{"num_hidden_layers": 10, "hidden_size": 256, "n_experts": 64, "experts_per_token": 3, "d_expert": 128, "d_shared_expert": 128, "hidden_act": "swiglu", "moe_layers": [0, 1, 2, 3, 4, 5, 6, 7, 8, 9], "router_score": "softmax", "normalize_top_k": true, "routed_scale": 1.0, "balance_loss": 0.00349, "balance_bias": false, "init_std_router": 0.0349, "lr_router": 0.000803, "vocab_size": 15196, "norm": "rmsnorm", "norm_eps": 1e-05, "tie_word_embeddings": false, "optimizer": "adam_atan2", "learning_rate": 0.0017, "beta1": 0.9, "beta2": 0.95, "max_grad_norm": 1.0, "batch_tokens": 262144, "max_seq_len": 384, "train_tokens": 1056000000, "max_steps": 4029, "dataset": "wikipedia_en"}
Below are experts of layer 5 (counted from 0) of a mixture-of-experts language model. Rows are named router (the router's row for the expert) and show model dimensions 0-255. Each number is 50 + 10 x the weight over its row's rms, rounded and kept within 0 to 99.
After each expert's rows: a language model's description of what the expert responds to; "raises" lists some tokens whose logits its average output raises strongly, later layers aside. This comes from a sample of Wikipedia text that the model never trained on.

# expert 1
router:68 73 57 32 63 49 43 55 32 57 55 51 51 49 61 33 33 49 52 52 39 50 51 50 63 50 47 35 46 56 58 46 47 63 38 33 36 31 61 48 50 59 62 42 30 68 47 64 51 49 60 49 58 39 69 46 60 56 46 55 48 41 43 46 42 62 53 58 46 37 41 40 64 47 61 42 37 33 39 51 45 64 46 43 49 52 65 42 51 45 55 37 59 40 37 54 46 45 51 65 44 49 53 63 72 56 55 60 59 48 38 52 41 59 51 41 28 41 51 67 66 53 50 50 76 51 35 44 52 58 37 52 34 40 69 65 55 48 64 34 67 50 60 40 49 63 67 54 53 60 48 73 33 32 51 51 48 58 43 68 47 56 60 47 33 51 54 43 53 44 40 51 50 39 44 64 46 30 44 52 55 64 46 57 31 35 48 34 58 53 65 52 39 37 47 59 72 41 35 49 53 68 48 55 43 51 64 57 47 34 60 54 53 71 51 49 43 50 54 46 35 57 59 48 38 61 34 52 54 47 35 46 60 57 52 57 42 55 41 50 55 51 54 33 35 50 39 51 45 59 53 49 62 48 52 49
Opening parentheses in tables and before birth years, plus word-initial pieces like re, pre, ir, cor, sur, as in libretto and preface.
raises: "202", "R", "As"

# expert 10
router:29 68 52 59 54 56 55 53 37 38 41 68 46 38 55 53 39 46 44 41 44 41 38 48 63 39 37 59 54 50 69 53 35 64 48 54 62 55 56 50 53 41 65 41 52 62 49 52 52 48 60 47 44 55 61 57 52 40 45 60 41 45 67 35 35 41 71 52 54 45 69 43 52 61 56 40 42 55 50 44 50 57 46 57 49 48 65 61 60 42 39 37 47 35 54 54 51 47 49 63 54 60 62 52 45 54 32 28 41 47 39 44 55 28 34 49 38 45 46 40 45 67 45 59 62 48 44 42 37 43 51 37 48 54 40 34 48 53 56 34 37 49 29 60 53 50 70 61 48 49 41 40 44 55 66 60 57 46 29 55 54 45 47 61 36 66 45 67 59 61 42 41 35 53 43 68 48 42 58 39 47 58 59 44 44 40 56 64 56 26 67 57 54 43 44 54 57 63 44 61 50 60 67 47 36 40 64 49 44 68 58 63 52 36 47 36 43 41 40 47 35 51 34 49 50 68 51 50 60 58 60 48 50 35 52 50 54 42 46 19 51 56 46 40 58 68 64 60 38 43 60 51 49 43 76 40
Bare space tokens in front of numbers such as years, table cells, scores and track numbers, plus currency symbols like €, £.
raises: "1", "15", "16", "17", "18", "19"

# expert 39
router:45 52 46 63 43 43 59 67 39 57 55 35 58 40 44 51 45 57 58 63 30 55 63 39 40 66 61 64 43 60 59 61 55 42 44 49 27 53 56 35 37 52 52 49 39 41 51 55 44 55 44 46 54 49 53 66 48 61 44 58 52 27 75 35 34 50 43 40 59 40 49 47 38 51 58 50 62 44 47 59 69 55 50 54 56 52 50 60 61 41 71 74 58 40 48 51 60 40 54 31 47 59 50 47 43 35 71 62 46 38 57 48 38 38 40 57 49 37 50 41 44 40 64 40 56 56 42 49 59 53 52 32 41 54 80 69 46 33 74 43 60 43 38 31 50 57 53 56 51 65 57 54 36 42 46 60 53 61 50 24 30 34 44 33 54 53 58 54 61 55 50 62 47 62 55 49 52 53 58 47 51 47 57 61 63 41 66 39 57 45 53 49 62 42 43 52 52 46 44 54 60 31 38 63 53 49 56 48 50 42 45 50 56 53 43 58 62 43 59 53 31 50 49 52 72 64 48 63 51 62 56 34 64 69 56 51 38 66 37 51 62 58 55 45 44 41 48 59 54 53 45 52 67 47 56 59
Forms of be and have after a subject, as in "It was described", "is a Turkish", "were", "been", plus opening parentheses before acronyms.
raises: " a", "n", " b", " an", " the"

# expert 4
router:58 41 37 61 51 37 43 51 51 65 24 51 52 54 35 56 41 61 52 41 57 67 57 37 40 51 37 49 47 52 45 67 42 55 55 51 76 65 57 54 44 41 59 51 56 68 43 39 43 59 56 48 45 44 43 50 49 60 44 61 55 60 49 63 71 50 43 46 60 72 51 42 58 40 69 60 53 42 58 44 73 31 39 49 61 46 63 52 53 67 55 71 62 49 60 46 43 63 56 51 44 48 59 41 70 57 39 59 39 42 55 41 51 46 48 49 33 56 47 54 42 35 45 35 39 45 72 63 26 53 50 29 49 60 46 47 40 40 48 37 60 45 49 40 63 64 43 51 64 60 69 43 65 42 44 67 56 45 60 56 54 50 54 38 40 52 49 48 53 38 43 48 44 60 52 35 53 47 50 36 71 55 53 42 66 49 48 53 58 57 37 46 61 72 61 52 31 42 58 53 45 51 40 51 53 38 41 56 56 56 32 34 36 56 41 43 42 34 54 38 73 54 38 49 52 44 42 49 57 55 64 46 45 44 39 58 45 43 67 62 49 38 52 40 49 58 70 48 35 30 49 50 42 44 44 62
Single digits and numbers in dates, scores and charts, plus US state and city name completions like Jersey, Ohio, Angeles.
raises: " (", ",", " |", " and", " |\n", " with"

# expert 24
router:42 62 32 37 46 58 44 58 39 43 64 62 56 48 49 34 38 61 43 31 49 49 54 67 47 50 47 61 60 53 40 61 47 24 41 37 43 53 61 42 52 42 38 41 52 36 57 41 31 45 41 48 40 57 51 37 47 49 45 37 44 41 64 72 56 49 50 56 49 76 57 56 62 28 49 46 61 41 52 63 55 44 50 60 48 55 63 52 39 45 60 49 45 54 48 49 34 51 54 48 55 26 53 40 42 24 58 48 64 57 63 59 53 35 52 50 67 54 66 69 40 61 51 51 41 48 39 69 59 51 58 33 55 57 51 29 53 60 47 53 38 55 63 57 51 46 72 29 46 40 39 68 56 41 40 44 61 48 42 43 49 48 58 51 42 37 50 56 39 39 69 35 62 49 47 54 39 39 48 46 51 62 50 55 46 54 75 36 53 43 26 45 52 38 63 50 49 59 53 29 36 44 37 57 38 52 48 50 52 46 63 48 59 55 36 70 66 36 56 51 62 48 45 55 44 67 53 58 55 50 48 56 33 50 52 41 62 55 37 44 41 50 29 46 59 52 42 39 50 58 55 55 41 50 47 43
Common nouns and stems in biographical or legal prose, often after the, a or his, such as mother, father, arrest, loan, -born.
raises: ",", " of", " and", ".", ":", ";"

# expert 45
router:49 34 64 33 39 48 49 58 56 43 50 40 42 34 68 44 32 40 53 33 51 71 43 37 53 39 46 67 37 54 43 56 52 45 61 55 49 60 51 39 41 56 54 64 26 56 53 47 41 44 50 58 59 46 46 56 49 53 47 66 62 64 47 47 57 44 55 59 51 49 44 41 58 35 67 42 53 35 42 36 64 45 51 67 41 56 58 48 46 53 46 53 51 66 41 50 40 38 40 44 53 45 51 48 55 60 73 49 32 43 56 37 39 52 56 50 42 53 52 60 59 40 36 49 37 47 77 61 44 58 31 44 48 62 41 30 45 73 48 67 42 31 71 56 44 44 41 62 58 67 34 48 51 47 50 57 65 38 62 56 46 50 43 61 46 48 39 54 44 39 53 41 47 44 45 49 61 45 58 55 45 39 55 56 37 50 60 49 54 49 54 25 52 69 39 57 42 53 66 59 49 62 58 30 52 45 49 32 49 53 69 63 38 51 66 48 69 52 41 49 49 39 70 48 48 60 46 49 18 58 42 49 40 49 45 51 53 34 60 59 66 41 55 48 45 60 40 58 35 49 30 62 48 55 46 48
Common English first names such as Chris, Steve, Robert, plus track-list numbers and track durations in music articles.
raises: " two", " in", " there"

# expert 26
router:66 45 49 58 54 54 68 47 64 60 55 36 57 61 25 64 43 59 41 57 74 44 59 63 62 35 33 43 40 47 45 55 42 43 52 41 43 59 41 54 40 59 41 49 36 54 55 41 53 43 44 42 62 56 64 49 53 50 53 41 54 54 46 49 55 51 48 65 56 37 46 43 42 58 58 45 55 51 43 60 44 57 57 41 53 61 55 51 64 52 66 61 58 51 42 48 54 45 76 64 46 51 39 35 41 54 51 66 35 41 46 52 46 73 53 55 37 69 42 35 58 68 58 57 40 41 62 52 46 66 58 60 50 39 64 57 31 52 49 63 34 54 47 55 41 68 34 59 69 55 66 60 30 40 55 62 31 32 58 55 79 27 48 51 56 45 57 43 45 45 43 60 48 44 56 38 52 32 44 35 70 44 50 46 59 37 37 46 41 38 65 37 64 58 55 55 31 46 54 51 57 54 59 44 54 41 49 52 57 68 35 51 39 60 53 52 48 61 54 54 55 69 48 47 53 41 46 56 38 21 62 55 54 45 63 53 40 53 53 54 53 49 47 67 57 48 52 55 45 57 42 43 46 37 46 61
Common first names like John, Paul, William, surname pieces like Mc, and in before place names such as in Ottawa.
raises: " the", " out", " top"

# expert 5
router:68 50 48 56 51 39 52 78 55 44 52 56 39 48 52 69 52 60 50 52 62 34 54 49 40 51 54 54 37 56 42 32 49 53 48 37 29 47 43 52 35 45 58 52 44 43 53 47 45 69 49 57 57 27 67 57 35 51 48 55 44 65 53 56 58 54 55 42 35 55 51 37 38 37 60 36 32 47 61 67 43 70 64 57 41 54 45 41 53 47 53 38 68 59 50 54 62 39 44 42 53 40 42 48 43 49 66 59 53 49 66 49 31 39 34 47 61 34 54 43 37 55 66 53 64 55 35 58 58 55 66 56 41 60 59 36 76 39 31 50 31 41 59 51 53 40 45 43 53 67 46 46 36 47 49 52 19 62 47 43 42 48 41 55 38 65 26 56 41 46 50 69 47 57 62 48 49 36 46 58 39 38 51 46 44 57 62 43 49 46 50 58 66 41 56 50 66 66 57 52 50 66 42 48 48 41 48 42 51 47 66 53 52 52 39 52 61 62 50 52 43 61 52 43 67 49 36 51 49 47 62 54 50 51 61 56 58 50 50 53 36 52 61 57 60 50 31 54 58 54 73 53 43 54 20 55
First token of a new line or sentence, mostly list hyphens, section-heading equals signs, table pipes, and openers like In, See, He.
raises: "ily", " taken", " List", "ign", " See"

# expert 18
router:43 49 60 51 56 43 44 45 53 62 46 54 52 77 43 51 58 61 50 33 44 63 55 27 48 57 38 68 49 52 55 44 65 46 64 44 48 54 55 30 43 59 61 74 56 55 54 60 57 45 43 43 32 57 46 37 43 65 42 56 47 40 53 44 63 29 35 44 59 49 51 40 41 38 19 47 58 46 58 32 58 50 51 49 64 49 57 50 32 50 54 62 52 44 43 69 49 42 58 41 58 44 43 36 39 49 44 40 51 51 43 57 55 57 68 53 52 47 52 53 56 35 38 33 53 48 55 53 52 48 37 42 44 63 42 55 41 47 37 49 50 41 48 58 56 58 32 54 52 53 61 48 70 53 62 65 68 51 46 45 58 58 49 38 54 33 57 35 48 71 57 50 45 63 47 42 57 51 40 36 55 46 37 57 58 45 40 61 61 55 41 33 39 43 67 51 32 65 58 43 49 64 59 46 54 50 35 53 47 56 48 16 48 51 59 45 39 61 61 43 81 43 49 34 57 46 45 56 56 53 39 45 59 54 44 56 55 48 62 52 52 53 48 34 36 40 74 44 38 37 51 33 47 46 31 57
Capitalized head nouns closing proper names of places and organizations, such as Street, County, University, Railway, World in UNESCO World Heritage.
raises: ",", " (", ";"

# expert 49
router:36 48 50 64 49 55 34 60 45 59 48 62 41 50 42 48 35 32 45 42 45 42 61 66 50 40 44 55 51 27 45 49 62 50 52 24 52 31 49 32 49 53 47 48 40 36 32 40 31 61 48 46 38 51 39 48 49 54 49 57 59 70 54 54 46 45 49 57 42 55 62 57 34 48 50 50 56 43 46 46 48 65 41 63 64 35 54 28 36 36 53 52 37 50 38 55 38 56 65 55 44 51 50 50 48 41 60 44 34 43 44 53 44 66 70 41 51 54 53 36 49 35 54 48 48 44 40 45 56 65 45 57 42 39 48 59 50 61 61 40 55 59 49 46 37 66 45 51 54 42 49 40 52 53 70 33 71 49 47 46 49 49 32 49 42 50 42 46 57 49 57 47 52 57 41 30 43 58 40 53 67 60 74 42 67 45 59 69 59 56 57 59 52 46 51 41 51 45 51 47 55 63 62 41 63 31 68 36 45 61 42 70 47 47 46 60 48 52 60 53 80 58 47 35 54 69 50 59 34 48 62 42 63 42 78 67 42 64 38 59 60 60 58 53 67 49 52 59 41 63 48 54 50 55 40 52
Capital letters starting names or titles, as in Fight and Tchankoudouo, plus accented or inner pieces of French and technical words like Théâtre.
raises: "ing", "is", "ired", "age", "z", "arent"

# expert 38
router:43 60 49 47 42 38 35 64 40 46 36 52 46 44 74 39 53 41 64 45 50 46 49 60 43 54 56 50 46 42 61 60 33 58 46 35 41 48 55 53 44 36 50 75 41 65 60 45 33 52 51 65 47 53 46 50 52 31 54 40 48 49 61 57 65 42 40 46 35 59 37 49 29 59 52 62 27 33 52 42 50 59 44 54 41 64 46 57 47 38 69 42 56 53 42 46 42 52 47 33 41 40 47 51 64 42 57 64 48 36 47 45 52 22 44 34 55 36 71 46 48 46 51 45 46 68 68 36 43 57 56 49 57 40 43 61 48 37 39 60 55 49 52 59 51 63 51 49 45 54 49 42 61 32 67 52 51 59 64 48 52 48 59 51 58 43 54 42 46 52 27 52 39 67 62 75 49 28 47 48 47 43 35 46 36 35 50 41 47 62 47 68 47 41 52 37 59 40 40 51 47 36 39 60 66 63 56 48 30 47 38 53 53 21 42 50 33 59 55 54 59 44 57 62 39 45 44 36 48 38 37 54 62 43 61 47 44 41 56 61 57 47 60 47 51 63 47 56 59 47 44 37 61 38 61 50
Prepositions in, of, on, during, across, and sentence-initial In or On before dates, years, and noun phrases.
raises: " the", " his", " this", " all", " both", " its"

# expert 29
router:61 61 37 34 62 28 45 33 45 42 58 46 54 55 59 64 58 68 49 40 36 49 45 47 69 60 52 39 36 36 52 50 41 53 34 71 66 48 65 56 51 43 59 67 50 58 44 62 56 30 44 63 49 49 55 39 56 61 43 51 62 31 57 58 48 47 46 54 60 43 54 60 56 31 40 55 57 65 53 60 37 33 63 35 47 50 48 78 44 59 40 47 61 45 55 57 65 59 52 64 44 61 46 37 42 62 32 41 55 57 36 50 45 65 53 60 54 65 34 60 45 61 60 52 46 60 45 52 41 45 49 33 37 52 49 44 55 41 58 49 47 45 46 36 62 45 39 51 36 47 59 58 67 46 33 49 46 55 38 49 54 47 39 32 39 55 55 60 44 46 64 53 48 49 66 41 50 33 35 40 67 49 60 49 45 38 70 37 38 39 36 58 46 67 41 42 51 58 46 38 53 58 64 62 50 60 54 42 52 58 56 54 41 55 53 50 41 43 43 58 70 50 50 36 44 34 50 57 50 44 53 47 54 68 48 52 60 53 47 30 29 68 44 63 52 41 55 47 44 49 64 66 38 41 49 69
Pipes separating numbers in sports league and stats tables, plus place and club words like region, province, coast, Rovers, Athletic.
raises: " $", " ", " by", " addition"

# expert 34
router:67 46 62 58 38 54 47 60 56 34 42 49 59 66 59 42 28 52 49 55 47 66 49 56 51 34 61 49 42 44 47 58 58 62 49 47 40 41 31 51 42 37 54 40 58 46 46 49 41 54 43 44 57 48 56 59 45 46 66 40 63 49 39 44 40 57 59 51 55 40 56 49 57 57 31 46 43 37 55 59 43 57 38 39 51 64 57 62 53 54 68 49 43 50 34 50 35 50 66 50 24 55 47 55 46 41 59 59 52 59 54 62 44 59 43 41 49 29 41 64 40 51 65 40 62 44 37 80 39 34 59 52 57 34 56 38 58 62 44 49 49 25 60 62 44 52 58 52 52 60 38 32 61 63 42 67 42 76 50 45 48 50 45 49 55 52 31 46 48 57 48 46 45 45 54 38 45 57 46 54 43 59 37 47 50 66 41 63 55 47 38 70 60 60 35 44 41 40 28 31 37 36 55 63 53 55 43 46 50 44 51 57 49 46 53 53 48 50 26 55 41 60 56 43 42 52 51 34 45 55 57 51 51 44 50 56 40 36 40 44 59 60 43 28 44 66 76 53 59 28 28 55 51 54 44 41
Word fragments right after an initial S, P or similar letter, as in S-ide, S-peaking, sp-rinter, plus a few percent and ordinal tokens.
raises: "es", "cles", "er's", "er", "le"

# expert 20
router:54 37 46 37 55 50 53 44 42 32 74 70 65 46 60 54 46 52 52 41 26 59 34 57 48 44 60 58 37 46 52 48 42 42 52 49 31 46 52 57 55 51 37 55 77 62 53 53 51 48 35 53 35 62 52 41 64 58 27 44 54 45 46 36 51 45 59 48 53 25 27 53 44 66 50 52 33 34 46 53 41 70 54 51 53 68 49 53 49 57 50 42 34 59 46 50 44 48 47 53 44 44 39 43 55 56 45 63 56 61 44 37 64 50 53 39 45 51 55 42 50 56 48 52 51 71 45 55 60 55 53 44 68 46 44 28 61 39 52 59 43 60 68 52 39 53 53 55 33 36 60 59 49 56 37 56 46 52 47 37 55 45 43 56 51 67 64 69 49 30 45 51 48 65 44 49 55 56 46 61 50 54 27 58 40 57 37 57 51 49 34 43 49 56 44 42 44 55 52 74 35 36 77 53 58 66 56 31 66 40 39 54 42 48 49 58 44 41 54 46 53 69 61 67 47 57 57 41 60 30 47 63 48 43 71 52 45 46 40 47 37 51 41 43 52 61 42 53 52 50 53 69 45 30 58 55
Digits and cell tokens in pipe-separated sports and statistics tables, such as goal counts, H/A codes, and population figures.
raises: "mm", "mo", "avy", "also", "mb", "EC"

# expert 43
router:44 43 60 48 40 57 57 29 35 57 32 59 51 64 59 56 45 60 55 33 51 43 69 59 75 41 50 45 37 49 48 52 62 43 49 57 40 39 58 54 64 67 24 37 54 39 46 42 65 46 51 52 36 50 45 55 59 45 36 59 32 53 48 54 63 61 54 42 55 43 48 51 53 32 61 33 51 45 53 65 42 66 55 39 55 29 39 51 48 49 67 39 37 52 58 48 60 33 60 54 48 63 51 31 68 44 44 50 62 59 35 61 62 70 60 52 70 45 55 44 36 57 66 44 55 53 45 67 38 41 53 57 55 50 48 47 57 34 36 52 43 45 51 58 28 28 66 50 50 51 52 47 55 62 50 50 44 54 56 54 52 39 37 69 38 56 47 61 63 66 52 35 57 51 55 46 43 52 37 24 40 47 53 46 54 50 42 44 49 45 46 54 51 53 53 65 47 35 46 48 53 48 56 64 53 39 60 56 47 45 54 53 36 54 35 40 54 38 44 64 63 49 50 18 51 51 39 40 41 31 50 48 41 40 70 57 58 44 45 45 48 41 56 57 54 56 59 43 31 67 42 47 59 54 61 41
En dashes in sports scores such as 25–17 and 3–2, plus name starts like Al, El, Los, Santa, and word-initial pieces.
raises: "iting", "ited", "istry", "up", "-"

# expert 14
router:47 56 49 52 47 40 47 27 56 39 55 47 55 44 58 46 57 64 59 41 55 63 59 40 41 37 46 52 69 42 38 36 32 50 52 57 72 57 48 41 33 38 55 42 47 69 53 45 45 58 63 52 65 46 51 60 44 50 44 40 38 58 43 62 45 59 53 45 42 52 44 44 62 52 75 68 58 47 36 40 57 67 72 61 52 51 55 20 59 31 45 42 31 48 61 51 45 42 49 49 62 62 69 60 57 40 76 61 70 38 51 48 64 37 47 46 46 47 49 62 56 59 42 39 38 41 56 52 54 60 48 68 69 45 46 69 51 67 49 52 35 51 60 62 54 59 59 48 52 46 38 63 40 61 52 35 43 52 39 47 31 48 73 49 58 54 53 25 49 47 47 41 50 46 62 68 46 50 60 48 64 37 60 44 57 61 58 47 47 47 57 48 58 42 41 47 49 60 47 45 49 37 46 52 48 44 45 51 42 48 44 48 60 45 51 55 67 41 49 44 56 48 66 47 52 52 53 38 55 56 57 66 44 41 49 38 44 53 34 39 38 70 41 30 43 50 45 31 40 46 62 67 31 50 39 41
Verb forms and endings in plot or argument prose, such as reminds, making, caused, finds out, alleged, understanding.
raises: " the", " it", " in", " a", " ", " most"

# expert 8
router:33 43 30 37 55 62 55 54 35 54 46 58 60 56 58 64 45 48 45 30 38 55 47 40 38 29 57 48 43 49 46 55 53 50 49 59 59 57 46 40 62 50 51 41 38 50 56 48 55 62 59 61 33 58 68 32 41 54 57 48 39 50 59 51 63 38 51 34 47 59 44 67 45 57 51 36 46 28 49 64 44 42 43 58 46 59 43 78 44 46 49 62 43 40 59 61 37 39 43 65 50 50 43 58 37 58 48 64 37 58 46 48 57 32 54 37 34 61 57 66 41 75 41 56 34 51 50 47 52 39 52 43 44 54 65 44 53 57 43 56 48 47 52 59 46 40 54 77 48 31 53 43 61 45 55 46 40 50 44 50 49 59 39 58 53 63 26 66 55 53 42 41 65 55 51 37 49 61 45 61 50 50 56 52 70 48 59 50 33 50 69 44 50 29 52 53 58 57 51 47 59 34 43 71 48 55 42 56 45 64 61 58 38 49 41 66 56 47 52 52 38 38 59 48 55 42 54 45 69 33 58 42 36 50 59 46 40 66 40 44 41 45 47 57 45 26 56 31 60 58 40 43 45 57 59 23
Hyphens in compounds like re-established or post-independence, dashes between years, and year prefixes 199, 201 in office-holding biographies.
raises: "5", "1", "3", "6", "9"

# expert 61
router:42 48 43 50 43 44 50 52 47 30 38 56 49 38 55 64 63 42 61 45 42 30 51 51 55 44 59 36 42 58 56 48 67 67 43 45 56 51 42 55 67 51 53 53 48 39 59 49 57 40 53 31 47 39 60 51 47 59 44 40 48 50 58 36 56 66 61 63 53 40 56 61 52 35 47 72 54 43 52 60 29 54 47 47 22 50 55 63 68 32 57 43 56 39 45 70 54 55 66 55 45 51 71 59 42 56 44 43 53 52 58 52 47 54 44 47 53 52 36 59 51 57 65 53 63 42 66 43 34 62 70 47 75 67 50 65 50 52 48 41 49 35 58 54 48 69 49 39 36 44 51 55 58 45 50 39 63 59 56 34 33 46 46 55 52 38 41 48 44 42 39 33 38 57 53 67 34 40 56 46 42 56 35 62 49 47 47 41 54 52 47 61 51 43 48 71 45 51 47 43 51 55 51 49 36 74 46 48 72 55 52 61 52 56 61 57 48 53 47 57 53 45 64 44 28 68 42 33 51 51 52 52 55 38 68 58 49 48 54 44 43 44 54 74 62 44 39 66 55 69 41 62 50 80 61 49
Pipe separators and row starts in wiki tables of election results, rosters and scores, plus the words until and since.
raises: " ", " the", " in", " at"

# expert 58
router:44 38 55 52 40 50 57 53 47 32 70 63 57 52 51 65 52 59 55 72 65 49 45 78 58 55 56 45 44 69 53 54 54 51 58 29 49 49 60 55 50 52 60 42 46 63 54 64 50 37 50 46 50 46 34 55 50 66 61 56 36 62 55 52 41 56 48 67 51 64 56 56 50 57 63 45 64 53 27 47 46 35 40 47 35 55 60 45 40 51 60 55 48 59 35 54 50 54 46 58 56 60 49 51 31 49 57 47 71 49 34 39 40 34 53 55 56 50 56 44 38 36 45 51 57 50 74 52 45 38 52 51 46 42 61 54 48 50 49 48 68 36 38 62 58 45 47 40 48 48 57 50 46 76 32 61 51 51 64 48 44 36 61 34 59 66 56 50 62 41 63 56 57 55 52 53 48 39 51 42 47 54 32 55 46 42 53 57 60 56 62 49 45 21 68 36 61 41 53 49 37 51 49 61 55 67 53 51 50 53 52 54 43 54 35 42 29 35 37 64 42 39 55 46 44 42 66 51 60 38 54 24 48 66 19 49 53 47 59 49 49 52 43 52 57 59 65 48 50 66 52 46 78 49 63 51
The words and, or, but, & joining items, especially occupation lists in sports biographies like boxing and mixed martial arts.
raises: " other", " the", " others", " a"

# expert 54
router:34 35 63 46 59 41 63 70 37 30 58 76 44 60 61 54 45 44 54 43 54 33 45 66 42 53 51 47 46 42 55 38 64 39 62 36 27 36 58 61 51 64 37 60 43 54 64 42 36 42 53 54 49 36 51 44 61 54 63 69 48 59 51 56 59 50 65 38 44 32 55 48 47 38 38 44 53 38 51 63 40 61 49 54 51 55 55 48 57 42 42 31 47 66 51 43 29 59 63 45 57 58 59 44 50 56 53 58 59 30 47 45 72 55 48 54 38 38 47 52 30 60 61 34 57 64 47 56 48 35 53 34 46 46 48 34 55 69 45 66 36 44 50 58 55 57 45 49 51 41 35 56 58 49 38 38 50 58 52 25 55 48 38 42 23 59 43 53 49 54 41 39 43 68 45 57 55 49 63 62 57 49 44 55 40 68 56 51 39 46 50 43 52 53 35 44 62 58 54 59 39 49 66 49 45 36 54 28 61 44 51 40 69 41 48 49 48 49 60 45 57 42 56 39 42 51 40 45 48 46 27 34 59 45 59 45 57 43 50 54 62 48 48 49 44 51 40 51 48 71 48 50 43 47 26 57
First token of a cell or line in tables, results lists and election boxes, such as Green, x, Co in Coaches, non, anti.
raises: " –", " and", " as", "–", ",", "—"

# expert 28
router:56 67 51 59 35 34 50 38 41 41 56 64 50 54 49 41 58 56 65 54 60 55 69 48 50 55 44 52 59 55 54 45 53 44 52 53 68 48 30 45 53 58 53 49 56 40 51 45 51 35 48 43 57 78 39 50 38 39 54 48 64 44 54 41 50 63 49 41 39 33 47 47 50 55 46 72 75 58 54 56 52 48 56 50 48 47 41 40 44 45 57 46 66 49 51 43 59 49 49 42 47 44 49 40 36 43 54 57 36 35 39 47 28 51 67 49 57 42 27 47 47 39 38 60 48 46 57 52 63 36 45 53 54 44 45 59 41 44 65 52 43 50 74 53 47 44 63 43 75 57 46 69 59 63 27 44 44 42 39 63 38 54 77 66 55 49 49 39 47 43 66 53 66 53 52 49 61 52 54 49 63 72 51 30 43 59 40 49 42 29 48 56 65 66 54 33 54 58 41 59 57 51 50 36 47 41 50 65 44 46 33 46 56 49 51 35 53 33 64 65 56 60 42 35 42 53 51 51 46 49 61 49 64 22 49 62 40 30 52 49 60 68 44 53 52 58 65 55 58 61 47 63 47 39 51 48
Mid-word pieces of personal names, often South Asian, Slavic or Persian, right after an initial letter, e.g. Sh-ah, J-anko, Z-ala.
raises: "ional", "ed", "ard", "le", "ily", "ly"

# expert 51
router:48 66 55 45 55 55 60 56 49 52 48 68 49 47 66 44 59 52 48 58 39 60 49 48 69 63 55 63 39 63 53 44 45 40 57 42 62 54 49 74 59 48 45 38 62 50 55 57 36 50 39 37 48 47 64 46 58 46 61 56 27 47 31 51 53 55 38 35 57 38 42 63 39 57 53 51 35 41 50 60 49 46 52 43 32 39 38 65 64 46 25 64 71 56 38 49 55 52 43 60 43 55 67 64 54 51 56 37 42 42 61 54 48 45 60 49 48 55 68 49 56 52 54 51 26 43 64 25 48 44 58 61 46 42 61 59 69 60 66 49 51 44 52 48 42 73 53 43 57 40 63 54 52 57 56 60 54 50 35 54 48 44 56 45 63 51 49 57 53 49 35 47 45 48 27 57 45 69 43 44 56 51 55 45 44 62 62 43 47 56 42 51 62 51 59 58 43 44 70 41 72 46 47 63 28 51 56 41 48 56 62 59 64 46 57 66 38 53 84 48 49 59 59 52 56 52 57 63 29 44 41 54 62 59 43 65 49 43 63 34 51 41 46 46 40 55 66 53 52 33 68 42 63 54 60 43
The preposition by in passives and credits ("directed by", "selected by"), plus middle fragments of foreign names like Co-let-te, Zel-ens-kyy.
raises: " the", ",", " that", " some", ":", "\n\n"

# expert 40
router:72 51 52 44 61 60 63 67 39 54 49 44 61 22 72 49 37 52 56 61 50 47 37 63 51 47 46 49 51 58 48 42 63 58 38 59 62 67 64 50 48 73 46 45 44 36 45 62 32 45 44 52 69 71 64 59 60 41 65 45 50 62 50 41 47 61 56 50 46 58 49 56 50 58 59 36 52 50 42 36 40 44 49 32 35 67 44 58 52 66 38 53 36 35 50 43 55 49 51 62 46 52 45 50 58 30 61 33 54 56 64 52 36 48 35 52 59 40 43 55 66 48 28 66 48 50 39 47 52 51 29 53 67 63 52 47 49 47 58 47 59 49 65 43 51 23 34 62 60 61 54 46 46 58 57 54 47 50 50 52 36 57 55 53 53 56 42 52 51 42 57 55 51 36 52 53 40 59 41 60 41 45 62 41 52 52 41 51 53 47 47 61 56 28 50 53 48 47 40 36 52 51 58 44 55 54 37 29 57 45 52 60 39 70 48 38 48 75 57 54 45 47 70 50 60 71 58 42 58 59 62 68 33 29 55 64 53 47 38 63 41 36 49 57 49 26 49 46 55 45 45 56 44 54 51 41
Sentence-final periods, colons and paragraph breaks, and clause openers like According, While, Although, by contrast.
raises: " true", " there", " not", " if", " \""